{"n_layer": 12, "normalize_top_k": true, "rope_base": 10000.0, "beta1": 0.95, "warmup_steps": 200, "batch_tokens": 65536, "dataset": "wikipedia_en"}
Below are experts of layer 2 (counted from 0) of a mixture-of-experts language model. Rows are named router (the router's row for the expert), gate (a neuron's input weights, with its number), up (a neuron's input weights, with its number), down (a neuron's output weights, with its number) and show model dimensions 0-127. Each number is 50 + 15 x the weight over its row's rms, rounded and kept within 0 to 99.
After each expert's rows: "gets" lists some tokens that make up at least twice as much of what it gets as of all text. This comes from a sample of Wikipedia text that the model never trained on. Tokens count by the router's weight.

# expert 30
router:29 55 83 27 40 35 57 49 59 38 51 65 66 60 70 35 45 52 65 53 74 30 59 70 44 62 76 62 49 64 66 51 44 60 50 52 61 73 48 58 44 49 65 34 56 37 66 22 29 42 40 45 41 31 51 34 52 54 69 42 32 41 71 66 74 58 60 47 41 30 26 23 51 49 58 48 62 71 49 36 40 46 10 54 40 35 59 69 71 37 51 29 61 46 71 50 39 52 37 65 57 21 41 32 54 43 61 81 36 46 34 60 71 71 41 45 36 50 45 53 36 69 53 46 73 25 60 97
gate11:37 47 51 37 60 89 46 63 68 34 32 35 69 86 99 57 52 60 63 42 48 38 42 38 55 62 32 44 36 56 27 50 49 57 76 47 30 59 30 69 44 37 40 35 80 48 45 51 49 49 51 68 51 39 40 35 72 30 28 46 58 49 75 39 59 43 43 51 51 42 44 44 39 54 57 32 24 55 63 36 42 49 41 42 76 40 53 50 72 65 09 57 49 30 54 76 56 33 73 63 56 56 54 41 64 71 45 42 51 53 21 51 61 35 60 32 68 52 40 36 52 59 48 65 62 62 88 57
up11:60 42 49 37 37 14 55 46 20 54 74 84 50 40 46 40 37 36 48 70 41 53 69 57 42 36 67 46 72 32 41 61 42 50 41 59 72 44 61 26 26 48 49 69 14 28 51 74 60 60 70 49 58 62 52 52 44 68 65 51 45 50 28 54 66 60 61 66 60 79 43 60 49 53 39 46 79 54 45 48 73 53 45 22 37 49 66 55 38 39 81 63 46 83 56 35 42 36 28 43 29 66 47 40 51 41 53 62 68 12 62 51 53 73 47 62 29 62 57 57 63 48 44 52 30 13 38 51
down11:63 68 48 67 75 48 52 20 29 68 60 38 48 42 28 42 69 47 37 38 19 64 54 38 48 64 30 47 68 71 62 54 61 71 19 51 77 44 60 33 46 47 30 74 33 33 64 37 61 31 61 69 64 68 71 67 76 39 35 50 52 45 54 40 48 64 55 77 37 40 38 46 58 58 58 38 49 69 72 82 64 41 27 42 30 42 69 45 60 35 20 48 54 33 88 32 24 59 40 51 56 49 62 47 50 42 60 50 56 55 75 58 71 59 56 76 35 60 47 54 68 43 31 68 46 59 50 58
gets: "A", "O", "E", "U", "C", "I"

# expert 31
router:87 60 59 32 70 43 70 59 56 58 61 73 51 33 66 37 66 24 32 37 58 39 84 16 63 82 64 80 40 76 39 61 58 62 52 54 52 73 34 61 49 44 51 66 68 30 67 57 55 59 40 32 64 29 66 50 69 58 37 68 66 47 47 64 75 46 57 64 60 51 37 54 45 56 50 43 60 62 52 40 22 25 50 58 61 37 40 51 45 20 55 53 84 78 52 62 53 40 46 65 62 55 51 46 84 53 50 55 49 59 36 36 55 58 34 69 41 52 67 53 44 45 73 26 26 34 57 54
gate11:40 42 35 54 74 59 55 25 51 48 40 44 54 53 57 23 58 49 59 61 38 28 39 40 66 58 24 53 32 60 38 40 35 36 61 12 33 33 56 54 42 35 57 59 69 93 62 75 53 50 41 35 62 58 59 34 59 47 60 57 76 62 71 39 37 77 39 57 65 46 59 57 33 67 47 56 51 91 53 72 20 38 54 61 47 63 45 35 41 52 53 11 50 58 49 52 42 56 57 73 42 55 49 41 48 34 39 55 45 16 62 48 42 52 34 49 07 40 43 66 30 31 81 43 42 44 37 62
up11:39 34 46 64 75 45 38 24 44 46 49 48 60 52 48 22 65 55 55 58 43 27 36 32 53 69 25 61 42 56 40 44 41 47 53 15 35 34 63 50 40 32 50 58 77 92 63 81 53 54 37 50 57 58 57 33 57 47 60 59 83 73 71 43 45 70 47 51 63 53 44 52 34 76 57 54 52 90 66 71 15 39 46 62 50 50 42 33 43 55 55 16 39 61 47 41 44 53 67 67 38 52 49 37 44 35 43 52 43 18 61 52 38 44 44 45 07 49 34 59 45 42 79 39 37 45 36 59
down11:47 30 44 58 49 72 17 38 57 84 67 51 55 18 40 35 75 65 64 62 42 54 67 25 63 54 69 47 56 73 32 49 49 53 46 48 55 18 68 72 59 53 54 69 53 49 41 62 55 81 34 30 56 56 55 31 38 52 33 49 53 45 47 42 63 48 56 15 70 53 62 80 56 35 46 42 62 57 48 28 44 38 51 57 37 41 21 50 40 52 32 80 52 59 50 42 55 45 66 27 21 49 53 44 85 54 53 31 37 41 80 37 55 79 36 38 45 51 51 51 54 62 52 49 43 23 15 57
gets: ": ", "\"", "es ", "– ", "\n\n", "by "

# expert 60
router:57 68 59 57 73 32 75 60 37 38 41 66 36 38 67 53 71 29 30 69 51 38 37 33 49 53 39 44 28 76 23 69 64 58 46 69 22 60 39 58 48 40 57 80 56 52 52 61 55 45 32 64 43 24 32 58 61 53 43 38 24 74 42 56 64 39 25 45 43 38 24 53 65 43 52 29 42 60 54 55 36 46 32 39 71 46 63 54 84 50 68 30 54 67 60 26 50 35 27 55 45 49 72 54 59 37 43 75 42 64 30 72 63 53 38 60 63 41 32 61 95 42 40 34 72 40 59 48
gate14:60 37 49 63 75 36 62 13 43 31 27 81 50 47 59 52 38 54 45 55 54 51 50 27 37 54 61 57 45 33 68 70 45 55 33 68 60 66 32 83 34 44 69 53 46 47 58 47 64 45 46 74 71 42 52 51 35 68 38 37 48 68 42 48 45 61 57 45 56 39 32 00 49 44 12 45 47 79 67 47 35 67 53 40 53 56 68 38 69 41 48 65 58 64 51 48 43 61 64 76 62 25 50 53 36 50 52 59 64 39 24 57 72 12 43 65 59 26 77 62 42 46 65 47 52 49 62 50
up14:82 35 36 46 33 75 33 35 60 64 48 50 59 65 60 58 36 62 60 54 54 46 23 50 54 51 33 41 25 47 62 65 38 63 63 48 51 49 66 60 66 58 44 55 44 64 22 35 64 43 44 50 45 39 89 50 39 47 48 58 57 49 42 30 25 39 46 50 62 75 73 58 55 44 52 44 69 41 11 57 44 56 65 51 49 55 24 33 44 31 44 39 12 53 33 53 52 50 44 69 76 57 11 49 14 58 35 30 52 52 48 35 77 46 49 74 52 53 66 98 54 44 59 34 40 58 35 48
down14:55 57 50 41 42 89 56 40 49 61 43 48 35 58 42 36 42 47 48 48 49 13 57 65 38 51 52 40 67 20 69 51 50 43 55 54 54 49 49 60 56 80 54 55 50 52 35 75 40 45 51 39 48 59 67 46 16 58 31 50 77 36 62 62 58 55 78 28 32 54 62 37 40 63 57 42 48 58 34 32 68 45 60 43 71 65 53 72 29 29 20 59 34 61 28 75 39 48 39 79 37 47 56 61 17 41 84 49 64 30 41 33 23 43 58 79 29 67 56 56 31 53 79 54 49 50 22 60
gets: "to ", "ed ", "on ", "of ", "ated ", "ted "

# expert 18
router:56 58 51 64 36 66 61 43 31 52 74 53 52 45 77 54 39 45 42 28 47 57 40 40 39 40 38 32 39 51 58 44 29 47 41 70 57 60 33 43 61 27 71 76 74 30 53 25 33 44 60 46 67 47 26 59 54 38 63 58 35 35 43 75 53 37 17 69 31 41 37 45 00 23 48 41 56 46 53 50 42 23 39 44 47 56 88 80 56 61 53 54 51 42 54 59 49 39 31 52 70 31 58 33 40 39 49 47 27 48 33 39 67 69 56 74 58 28 85 50 61 50 58 45 32 53 77 63
gate6:36 62 86 57 48 60 32 60 44 54 47 59 49 71 51 13 39 69 81 46 59 55 60 46 37 54 69 61 29 68 78 72 65 49 67 62 53 75 39 45 59 37 40 47 60 62 55 56 60 13 71 57 54 33 54 54 70 45 74 46 60 60 59 47 56 79 43 52 48 43 60 36 44 43 91 42 84 52 53 48 43 36 47 54 41 61 44 54 27 69 60 56 46 52 43 72 52 54 37 80 48 19 38 51 66 61 46 45 39 57 58 21 30 44 48 72 45 37 23 40 61 66 65 54 49 16 76 46
up6:60 56 48 29 58 53 60 40 73 72 46 55 57 23 53 31 36 56 65 67 42 44 20 79 39 35 43 56 41 40 82 35 63 64 45 57 82 74 50 43 34 34 45 48 56 49 78 52 55 57 37 39 25 34 41 53 68 68 58 50 38 36 70 67 61 46 55 39 37 38 44 51 61 60 81 26 58 48 78 50 19 62 62 66 51 48 53 82 48 56 86 62 34 32 35 70 61 60 56 75 71 39 35 41 61 69 53 34 36 57 64 54 67 73 49 55 49 53 41 61 34 52 42 49 13 37 35 50
down6:57 32 81 49 42 52 49 52 42 70 50 60 68 34 67 45 34 14 64 39 54 74 41 58 73 37 76 64 47 75 57 50 13 75 35 42 50 37 47 46 52 33 42 49 14 41 62 31 55 59 55 38 54 49 52 60 57 61 22 39 40 50 20 39 41 55 51 45 33 36 73 51 55 94 53 71 31 63 57 45 61 53 34 75 55 24 42 42 54 47 42 54 44 43 45 80 73 64 49 44 36 59 36 37 44 48 23 39 61 36 44 41 49 37 75 68 76 77 43 48 71 40 66 45 36 47 34 47
gets: "o", "h", "at", "it", "ic", "er"

# expert 24
router:41 53 90 44 70 45 51 71 45 33 56 52 46 56 47 27 42 49 43 35 78 41 74 47 36 42 63 71 53 65 45 30 49 69 68 50 68 60 35 72 30 46 56 34 67 44 96 26 48 28 39 58 35 51 37 47 48 50 48 42 25 50 42 56 67 52 51 53 61 53 37 52 40 47 54 60 46 58 50 39 33 58 16 65 59 38 52 58 78 35 47 50 50 61 96 54 44 58 31 60 67 24 64 26 51 71 70 72 19 54 33 67 43 81 52 61 24 49 49 61 45 53 50 50 54 41 65 74
gate9:67 46 46 51 58 40 50 18 51 40 53 50 60 38 62 60 42 32 36 44 35 67 46 35 81 60 44 84 26 58 18 47 61 31 53 61 61 46 42 58 27 60 82 40 39 54 77 37 43 50 85 43 57 46 45 51 66 43 46 60 38 08 82 55 30 49 44 62 43 42 52 72 47 74 37 54 43 33 58 46 52 47 59 71 35 46 45 41 42 64 58 26 59 70 44 29 52 37 45 47 74 31 50 68 49 22 65 32 52 39 60 60 44 42 44 27 56 40 56 57 59 73 56 45 66 54 91 86
up9:58 36 48 51 68 53 46 65 39 49 61 31 38 60 37 40 40 35 74 53 73 47 77 59 24 50 60 34 49 56 36 54 50 59 48 55 55 64 40 65 56 51 35 49 79 46 66 56 79 43 82 46 42 53 32 44 65 22 48 60 41 23 47 74 40 38 72 63 41 49 51 34 19 62 47 76 53 67 57 30 22 39 73 71 22 75 46 48 31 47 41 43 53 35 66 67 49 68 48 56 51 52 62 35 62 66 40 55 53 49 17 46 47 26 33 64 54 87 28 63 82 48 19 33 42 61 54 48
down9:81 57 28 52 53 49 36 45 67 72 61 44 42 55 50 50 50 76 38 62 73 57 71 62 62 58 75 56 70 74 25 25 64 40 49 51 83 65 53 42 24 52 81 27 64 56 56 62 40 45 65 38 28 60 28 47 37 36 49 49 87 36 45 69 59 56 50 35 56 49 56 79 55 58 58 67 35 50 42 36 25 49 38 43 13 70 62 28 51 43 46 40 43 57 55 61 14 58 40 60 53 45 67 60 48 60 80 45 49 62 51 75 40 81 31 61 43 46 62 48 40 37 36 57 28 63 57 60
gets: "O", "E", "F", "A", "N", "G"

# expert 29
router:50 37 59 22 49 24 46 29 39 44 37 63 52 63 69 48 61 45 27 48 54 37 40 71 45 63 64 54 53 92 73 59 33 64 60 33 61 48 18 40 27 30 55 43 54 59 90 28 21 35 38 40 44 51 46 82 63 50 40 38 39 62 40 45 58 31 45 54 46 49 37 53 45 49 44 45 83 60 85 67 42 32 30 59 61 45 67 66 86 66 59 24 48 41 56 30 46 52 39 68 88 39 75 56 62 55 39 59 53 54 41 51 56 66 32 52 39 44 50 76 47 52 33 51 58 49 48 63
gate5:72 70 50 43 57 56 64 71 17 51 62 60 63 43 48 52 40 47 78 34 61 61 47 59 47 57 45 31 56 45 59 54 52 53 68 73 61 56 57 54 23 64 47 62 42 40 32 80 37 53 15 35 44 61 60 45 69 44 23 76 42 56 77 40 24 51 52 32 45 53 27 36 43 38 37 39 59 71 43 46 48 43 52 66 68 49 57 30 48 37 32 27 41 72 56 56 69 68 61 51 55 33 45 47 37 37 62 14 47 59 29 53 58 58 48 62 62 17 71 55 34 44 86 23 39 52 34 90
up5:55 59 44 69 75 70 55 51 59 66 57 51 65 28 77 40 56 65 28 29 17 62 38 35 71 60 48 62 44 38 31 60 59 57 68 65 46 82 45 52 62 68 47 54 52 52 62 44 29 38 43 53 33 42 41 75 45 69 53 35 34 49 47 48 64 67 62 22 75 26 36 56 27 68 12 59 47 42 27 41 51 42 62 68 50 51 74 38 39 42 40 72 78 39 51 48 47 28 23 38 31 49 13 46 41 44 76 50 48 68 39 57 62 59 42 47 59 42 71 21 56 40 52 42 46 58 64 21
down5:53 37 34 32 30 46 40 53 72 50 49 31 58 61 84 72 92 36 27 63 43 44 63 60 80 48 32 38 67 76 71 38 47 78 37 23 29 69 41 51 53 49 46 63 68 71 48 59 38 39 39 52 60 34 42 72 48 41 27 64 64 55 52 27 63 63 34 33 45 60 50 47 46 61 45 71 62 97 45 51 29 55 31 48 55 58 37 22 52 63 62 57 44 60 49 22 36 58 47 43 49 31 49 67 67 47 56 81 72 53 45 54 47 59 54 30 62 56 40 39 46 42 48 66 59 66 73 35
gets: "o ", "i ", "en ", "ia ", "A ", "el "

# expert 112
router:46 70 61 74 43 60 35 30 55 55 62 31 45 66 29 58 52 60 58 61 72 35 85 65 67 42 72 57 66 38 32 42 51 41 53 41 70 26 49 52 46 48 59 45 43 69 49 51 48 54 32 48 25 76 65 29 42 62 38 68 51 12 65 77 43 52 55 43 69 70 74 68 60 47 32 46 21 62 46 35 56 36 53 73 25 34 67 46 70 38 54 16 46 39 51 24 52 65 64 43 42 39 72 37 33 38 71 52 31 46 40 46 62 74 23 40 28 52 37 32 35 37 42 66 64 63 44 45
gate3:57 48 30 15 36 44 50 32 82 40 54 49 47 44 51 32 61 60 49 63 44 83 55 43 42 66 66 46 67 40 42 30 35 57 50 43 34 49 52 66 65 72 66 76 67 53 47 44 54 52 64 55 29 36 48 31 54 53 62 41 52 49 80 69 19 28 32 27 48 59 40 33 63 46 65 47 27 43 67 45 39 17 40 70 29 71 82 41 57 45 70 47 86 29 60 37 66 48 56 47 71 44 55 23 47 59 48 38 56 47 70 46 34 42 38 18 48 41 70 62 40 80 52 25 56 43 45 43
up3:52 31 24 42 52 47 40 55 56 38 63 68 42 44 68 34 53 56 56 30 38 88 49 61 68 55 64 69 45 60 40 53 38 36 55 22 57 49 46 60 66 72 75 48 36 28 66 27 67 51 49 45 40 29 49 37 73 57 57 33 50 28 52 44 38 14 56 19 27 39 59 67 73 65 70 42 37 89 58 34 33 50 40 45 20 49 67 00 47 58 66 47 66 47 67 50 49 39 48 51 67 55 70 49 24 64 52 44 41 58 50 50 28 57 40 30 43 41 44 29 63 57 51 32 35 47 60 58
down3:85 63 32 73 81 44 73 48 34 32 26 84 45 30 69 60 66 60 67 45 52 66 66 41 42 73 58 67 50 28 52 53 48 51 52 56 39 31 69 54 63 55 41 31 60 77 36 56 66 45 36 47 45 68 66 52 23 73 28 28 40 31 46 61 39 30 69 51 16 42 78 45 43 40 26 36 40 68 58 31 45 39 56 52 39 54 75 63 40 29 38 54 37 46 30 57 32 50 76 52 43 57 44 49 24 46 44 52 56 36 48 42 28 74 32 44 50 58 31 53 72 40 65 51 31 56 36 56
gets: "S", "B", "L", "D", "C", "M"

# expert 96
router:70 72 42 33 55 53 69 59 56 50 58 72 51 49 78 40 71 18 17 57 49 47 73 54 54 75 34 62 55 72 13 63 57 53 29 42 43 54 55 70 45 38 72 52 56 35 70 55 76 71 00 65 53 46 43 65 36 39 51 43 46 32 57 45 65 35 38 70 66 37 39 57 30 57 36 32 73 77 53 52 44 34 37 56 50 35 53 49 53 26 44 58 83 73 42 64 47 47 53 47 52 32 34 46 83 38 56 56 39 64 31 32 52 46 27 45 39 44 57 58 53 37 64 38 46 32 59 49
gate0:48 25 42 37 54 44 50 29 55 59 37 46 61 43 55 36 63 44 44 32 46 40 46 65 54 47 36 48 42 60 30 24 78 59 51 51 73 53 50 57 86 18 50 44 50 67 75 40 91 46 37 36 50 37 64 75 53 31 49 51 71 24 60 41 54 55 53 48 28 30 56 62 43 69 56 57 69 52 64 57 47 73 39 64 39 60 59 55 60 45 46 38 45 41 31 44 75 51 55 58 37 34 49 49 72 39 34 36 37 71 87 33 49 42 60 72 26 64 50 80 66 14 80 41 30 55 77 37
up0:50 38 57 44 59 20 56 19 67 58 47 51 73 51 56 44 49 47 78 23 41 39 58 68 72 51 41 42 56 67 38 23 76 57 52 41 78 44 53 48 83 28 53 41 41 63 66 46 67 53 43 40 31 43 48 62 32 48 43 57 76 28 58 41 59 64 43 40 24 21 47 54 52 75 49 53 44 47 57 69 52 67 49 75 31 54 60 52 74 51 45 36 25 41 24 62 49 70 52 72 37 45 33 39 64 42 40 46 47 58 83 48 39 48 60 66 31 49 51 71 53 16 86 39 33 51 64 18
down0:37 82 48 45 53 73 41 72 48 69 65 44 62 35 67 42 59 66 49 41 30 43 72 39 58 48 66 64 83 65 20 80 60 50 55 48 32 41 13 56 30 69 24 35 82 40 41 69 48 63 52 42 52 64 50 50 09 60 33 39 31 26 78 53 55 31 73 37 67 48 33 63 29 33 46 38 57 50 40 45 34 50 44 65 54 28 36 38 57 35 54 53 51 61 57 47 43 47 54 38 56 72 46 40 64 63 45 58 34 44 49 53 16 62 54 42 44 32 44 56 27 53 47 58 22 38 22 47
gets: "of ", ": ", "ed ", "from ", "ated ", "ted "

# expert 22
router:71 91 38 38 82 52 74 46 43 36 61 54 53 47 65 46 77 41 00 49 42 54 47 32 40 38 38 45 48 63 49 57 82 66 48 56 26 57 46 46 58 54 38 63 39 54 50 48 61 61 20 70 55 15 19 36 54 37 48 49 24 73 57 52 54 62 41 80 55 25 42 41 46 35 33 32 83 59 50 57 43 37 45 43 67 39 64 55 47 70 58 33 46 40 49 48 64 55 52 46 31 56 38 38 78 31 56 61 31 45 48 36 54 74 36 50 48 34 41 53 78 56 48 52 61 20 58 47
gate13:52 51 58 61 30 42 73 66 51 21 43 12 80 74 53 71 63 49 62 48 33 55 44 54 46 47 62 54 44 29 27 77 47 36 44 55 40 66 37 28 44 51 43 50 38 18 35 59 44 57 49 37 42 50 21 42 24 65 53 47 29 66 44 50 40 49 37 28 81 41 77 67 68 34 56 31 65 54 25 39 67 60 72 58 52 59 51 74 62 61 55 34 04 40 42 56 60 42 63 59 47 66 39 52 32 44 51 33 60 43 50 35 43 27 69 56 46 46 44 55 69 36 60 15 40 33 67 39
up13:57 42 51 49 16 42 63 73 47 27 65 27 69 56 46 60 62 48 53 41 41 31 35 60 28 59 56 54 53 32 32 73 58 43 39 45 49 63 53 35 55 59 56 40 45 33 40 56 39 48 52 63 39 43 18 26 28 61 44 49 38 83 47 66 33 59 19 59 83 35 57 42 55 45 54 45 57 57 30 37 49 63 73 65 44 78 63 84 58 50 51 37 31 50 30 54 68 41 53 56 25 55 54 40 33 30 63 15 65 42 36 16 40 38 66 58 56 40 58 51 62 49 46 27 23 19 71 31
down13:47 33 60 49 79 68 52 37 56 53 65 64 52 08 46 50 36 34 34 38 78 70 55 43 33 32 68 27 20 52 53 36 55 49 64 52 46 63 61 79 48 50 34 67 38 68 33 38 67 51 55 34 65 55 71 64 39 46 48 47 55 52 67 22 38 27 50 34 03 43 66 48 51 61 53 36 49 65 52 47 30 38 47 64 45 51 47 32 39 58 68 24 59 58 38 62 36 46 43 31 38 56 37 04 49 38 56 84 56 45 59 28 63 48 61 67 61 63 43 60 45 75 43 65 27 52 30 48
gets: "ed ", "ing ", "ated ", "\" ", "ted ", "had "

# expert 23
router:64 42 48 45 55 34 59 35 35 38 52 46 58 61 39 59 56 64 37 62 48 56 44 64 52 43 37 76 33 64 56 65 40 45 58 38 28 57 51 62 32 28 32 31 72 76 78 37 26 37 65 44 47 50 47 72 76 56 33 46 38 61 45 55 70 36 67 54 51 29 41 53 49 63 67 37 45 78 92 40 22 31 11 74 56 62 74 47 72 69 71 02 57 50 59 35 70 71 46 75 55 47 46 51 78 68 31 62 57 49 52 40 46 49 68 50 37 46 44 69 63 49 44 48 47 59 47 54
gate3:07 59 41 24 38 50 46 65 41 36 56 60 54 29 72 35 31 51 26 45 41 38 53 69 47 69 63 74 27 44 42 49 44 64 54 67 24 36 46 40 59 55 67 48 39 32 45 29 25 59 74 18 32 24 54 48 37 48 33 56 54 46 37 53 55 35 82 27 85 50 41 51 46 48 51 37 22 65 49 43 43 54 45 54 45 46 47 46 44 68 38 41 59 70 50 67 62 49 23 40 64 08 31 34 54 15 53 64 44 38 58 43 46 33 58 62 52 63 63 53 35 56 38 37 29 31 55 69
up3:71 34 53 39 48 54 68 49 56 53 72 56 70 26 33 33 44 68 57 54 52 60 44 25 51 53 46 73 64 54 43 25 36 56 41 38 44 59 52 60 61 22 50 56 58 34 52 38 75 58 46 64 58 46 61 41 99 70 71 60 41 24 76 37 61 58 68 56 47 38 14 67 33 65 52 48 48 71 42 59 52 49 45 62 52 54 44 40 43 56 51 28 59 39 48 35 60 59 31 66 43 67 51 72 50 57 72 50 70 38 97 60 23 13 53 45 51 35 62 69 44 72 70 60 35 54 75 58
down3:50 20 47 58 09 52 40 68 39 40 44 63 46 27 28 59 41 65 64 54 50 62 51 45 46 56 26 29 51 52 69 36 46 79 55 59 55 50 50 52 41 44 42 42 42 63 36 51 50 45 25 26 74 54 50 33 61 32 48 51 14 45 38 24 36 62 40 36 25 39 41 28 49 36 47 57 56 63 75 44 26 69 48 68 66 80 57 54 45 65 51 23 51 59 51 49 37 83 78 41 42 63 45 83 70 76 43 44 77 59 63 41 58 53 58 31 46 35 50 55 84 74 52 41 46 61 74 45
gets: "o ", "a ", "i ", "an ", "ia ", "e "

# expert 40
router:66 47 69 48 49 57 53 54 42 39 80 51 67 50 48 31 43 61 62 44 59 36 56 30 34 55 48 58 31 49 44 49 52 53 31 55 42 54 43 37 51 37 62 62 50 46 58 45 40 67 14 45 43 48 33 65 75 47 76 78 44 61 28 88 76 44 44 52 31 62 43 48 27 47 66 48 44 59 61 70 24 00 35 52 61 31 54 83 53 50 60 25 60 43 56 70 38 54 36 52 59 09 59 50 50 59 41 47 41 52 80 50 55 43 57 64 82 37 74 55 56 41 31 48 43 57 72 77
gate6:61 62 68 28 41 70 74 20 24 61 41 56 36 39 59 33 64 64 43 64 68 44 52 44 44 42 67 54 35 27 55 34 62 66 61 50 54 42 39 83 47 48 60 89 63 53 58 34 41 58 43 52 57 40 41 59 68 48 56 35 56 46 56 62 53 47 42 62 36 30 53 42 40 13 68 51 32 33 54 61 29 41 40 65 73 56 33 12 58 30 30 53 58 32 62 21 41 53 72 68 58 44 62 53 92 35 66 74 56 49 40 32 48 51 50 50 45 79 57 63 36 52 59 37 67 55 84 45
up6:59 45 25 49 38 43 57 73 42 34 47 57 38 50 57 56 31 46 48 38 35 59 57 47 77 63 53 25 71 49 33 64 63 48 44 37 51 56 56 42 43 50 32 62 46 66 50 86 38 78 50 38 37 65 61 40 56 40 18 66 31 61 64 70 46 38 48 67 71 67 44 64 40 63 09 58 54 62 68 53 56 60 66 59 52 43 73 54 28 65 47 14 47 83 54 61 30 57 26 54 36 32 39 56 54 63 31 19 51 35 73 43 87 49 49 53 36 47 35 56 53 46 43 96 50 60 36 55
down6:48 61 45 32 58 73 58 40 57 54 49 46 35 52 54 44 74 41 52 72 85 64 48 48 81 42 42 49 47 57 33 46 53 47 56 49 55 67 42 37 50 66 71 22 68 53 30 38 47 44 58 39 59 38 41 37 70 39 61 46 53 50 86 30 62 26 41 66 39 59 40 28 37 37 69 37 48 58 73 47 53 63 09 40 15 18 70 59 54 59 32 43 43 36 44 59 61 67 45 44 38 25 64 68 75 65 64 43 46 62 60 51 65 53 24 40 39 35 14 57 61 40 55 90 41 31 58 45
gets: "ay", "st", "at", "it", "ag", "that "

# expert 99
router:51 60 39 74 75 26 68 43 51 48 26 60 38 66 62 54 62 41 46 41 56 36 34 44 54 36 49 52 38 68 43 67 62 61 57 57 45 61 62 32 53 58 39 82 44 36 83 40 30 53 28 64 64 38 22 33 61 77 53 64 40 73 39 52 61 34 34 63 49 36 55 55 42 22 88 42 35 57 50 70 48 43 60 59 68 50 53 87 68 25 43 57 56 72 77 64 67 27 35 50 48 46 68 48 57 69 39 59 42 57 33 72 37 45 27 57 34 49 75 65 46 25 57 53 54 16 61 40
gate0:45 57 66 70 48 39 54 58 63 41 70 43 53 53 62 61 38 40 39 59 72 77 27 49 39 76 62 35 38 19 49 50 60 76 36 52 72 79 41 32 46 36 35 51 55 38 73 62 76 53 74 54 52 49 63 39 51 63 50 57 37 73 96 25 59 42 48 35 56 41 46 52 25 63 36 68 53 44 45 43 51 53 29 39 69 19 45 45 51 42 27 52 42 30 64 69 55 48 73 60 66 47 43 51 39 47 42 64 58 41 43 36 73 83 67 68 50 56 36 81 44 71 72 71 60 67 66 27
up0:71 36 75 38 49 48 44 61 41 71 59 51 41 45 43 50 48 46 44 71 46 66 49 45 72 63 67 49 43 91 58 07 28 19 65 28 21 40 50 27 59 76 57 52 50 13 66 43 57 47 60 65 28 51 36 41 51 59 47 35 44 41 41 64 36 41 49 40 57 60 48 58 46 45 56 72 44 44 43 27 48 38 45 87 43 62 41 42 14 25 53 50 47 09 39 28 49 69 65 44 60 39 53 31 63 75 45 33 46 79 43 79 51 58 62 40 39 45 54 29 54 44 46 45 66 41 47 49
down0:58 83 75 61 54 47 48 62 52 53 56 49 26 54 59 54 50 59 49 60 56 22 71 76 20 45 41 58 57 52 45 51 10 49 46 54 36 48 51 44 50 65 70 46 42 32 69 58 53 30 54 55 41 50 55 60 45 78 61 21 43 78 63 48 42 45 68 42 65 64 36 66 78 62 22 56 49 34 35 37 33 60 61 58 57 57 64 49 48 34 58 63 57 40 45 89 56 84 50 43 46 41 58 63 44 88 53 43 33 38 25 84 33 51 26 53 35 34 73 62 55 65 23 55 62 59 44 26
gets: "an", "u", "en", "on", "al", "er"

# expert 49
router:57 53 78 58 48 62 71 34 76 35 55 73 07 62 52 51 89 26 55 57 54 45 70 21 72 49 56 44 48 45 35 50 45 55 72 60 37 65 52 21 57 59 52 39 50 41 90 57 60 55 49 35 56 34 59 37 58 56 47 53 47 60 31 45 68 72 22 66 27 50 29 48 49 53 40 62 87 55 47 37 25 36 57 65 53 34 56 49 57 55 40 41 75 57 46 70 55 25 35 44 72 43 51 50 55 60 42 60 41 72 35 48 66 45 58 62 72 64 74 41 57 52 38 32 27 16 51 54
gate43:64 57 29 64 27 44 66 46 40 59 41 67 40 34 42 39 47 47 44 59 46 62 41 59 84 45 55 59 49 69 58 64 66 59 42 17 37 68 56 81 72 52 38 55 55 63 81 64 40 59 44 38 47 55 89 47 70 49 35 64 84 66 35 44 48 67 43 22 56 63 49 79 23 34 23 61 51 34 30 75 47 35 31 66 36 53 29 53 55 73 60 64 58 45 73 52 49 55 53 40 50 45 53 46 81 39 57 35 64 53 27 44 50 34 83 52 51 39 58 30 48 21 40 38 53 30 57 66
up43:58 60 39 53 48 44 48 36 35 56 50 61 47 35 46 39 46 38 51 65 57 56 42 73 69 39 50 41 44 64 54 87 66 61 34 26 16 68 65 80 86 31 39 44 58 53 41 67 50 60 40 42 54 56 78 57 62 57 37 74 92 65 54 38 53 65 44 23 58 56 44 88 30 39 32 44 29 40 26 84 38 37 31 58 45 50 32 37 35 78 62 69 58 43 76 46 43 66 40 42 50 44 51 45 83 35 67 40 60 49 38 56 48 43 79 50 62 39 40 44 40 32 52 49 33 39 48 59
down43:44 55 45 77 50 64 52 33 58 71 49 44 71 52 61 61 33 28 95 36 39 48 42 28 63 44 26 60 56 46 35 22 64 52 59 55 54 46 67 35 17 63 67 62 57 29 42 54 49 44 61 49 59 53 30 50 36 47 57 52 53 44 65 32 66 38 74 48 60 72 43 27 32 48 34 43 00 63 67 52 47 38 79 53 43 48 55 57 43 62 36 44 37 66 85 31 22 58 43 52 54 58 55 52 27 37 49 42 33 63 54 14 53 82 68 48 40 59 60 59 34 64 59 40 63 34 46 31
gets: "| ", "; ", ": ", " ", ",", "– "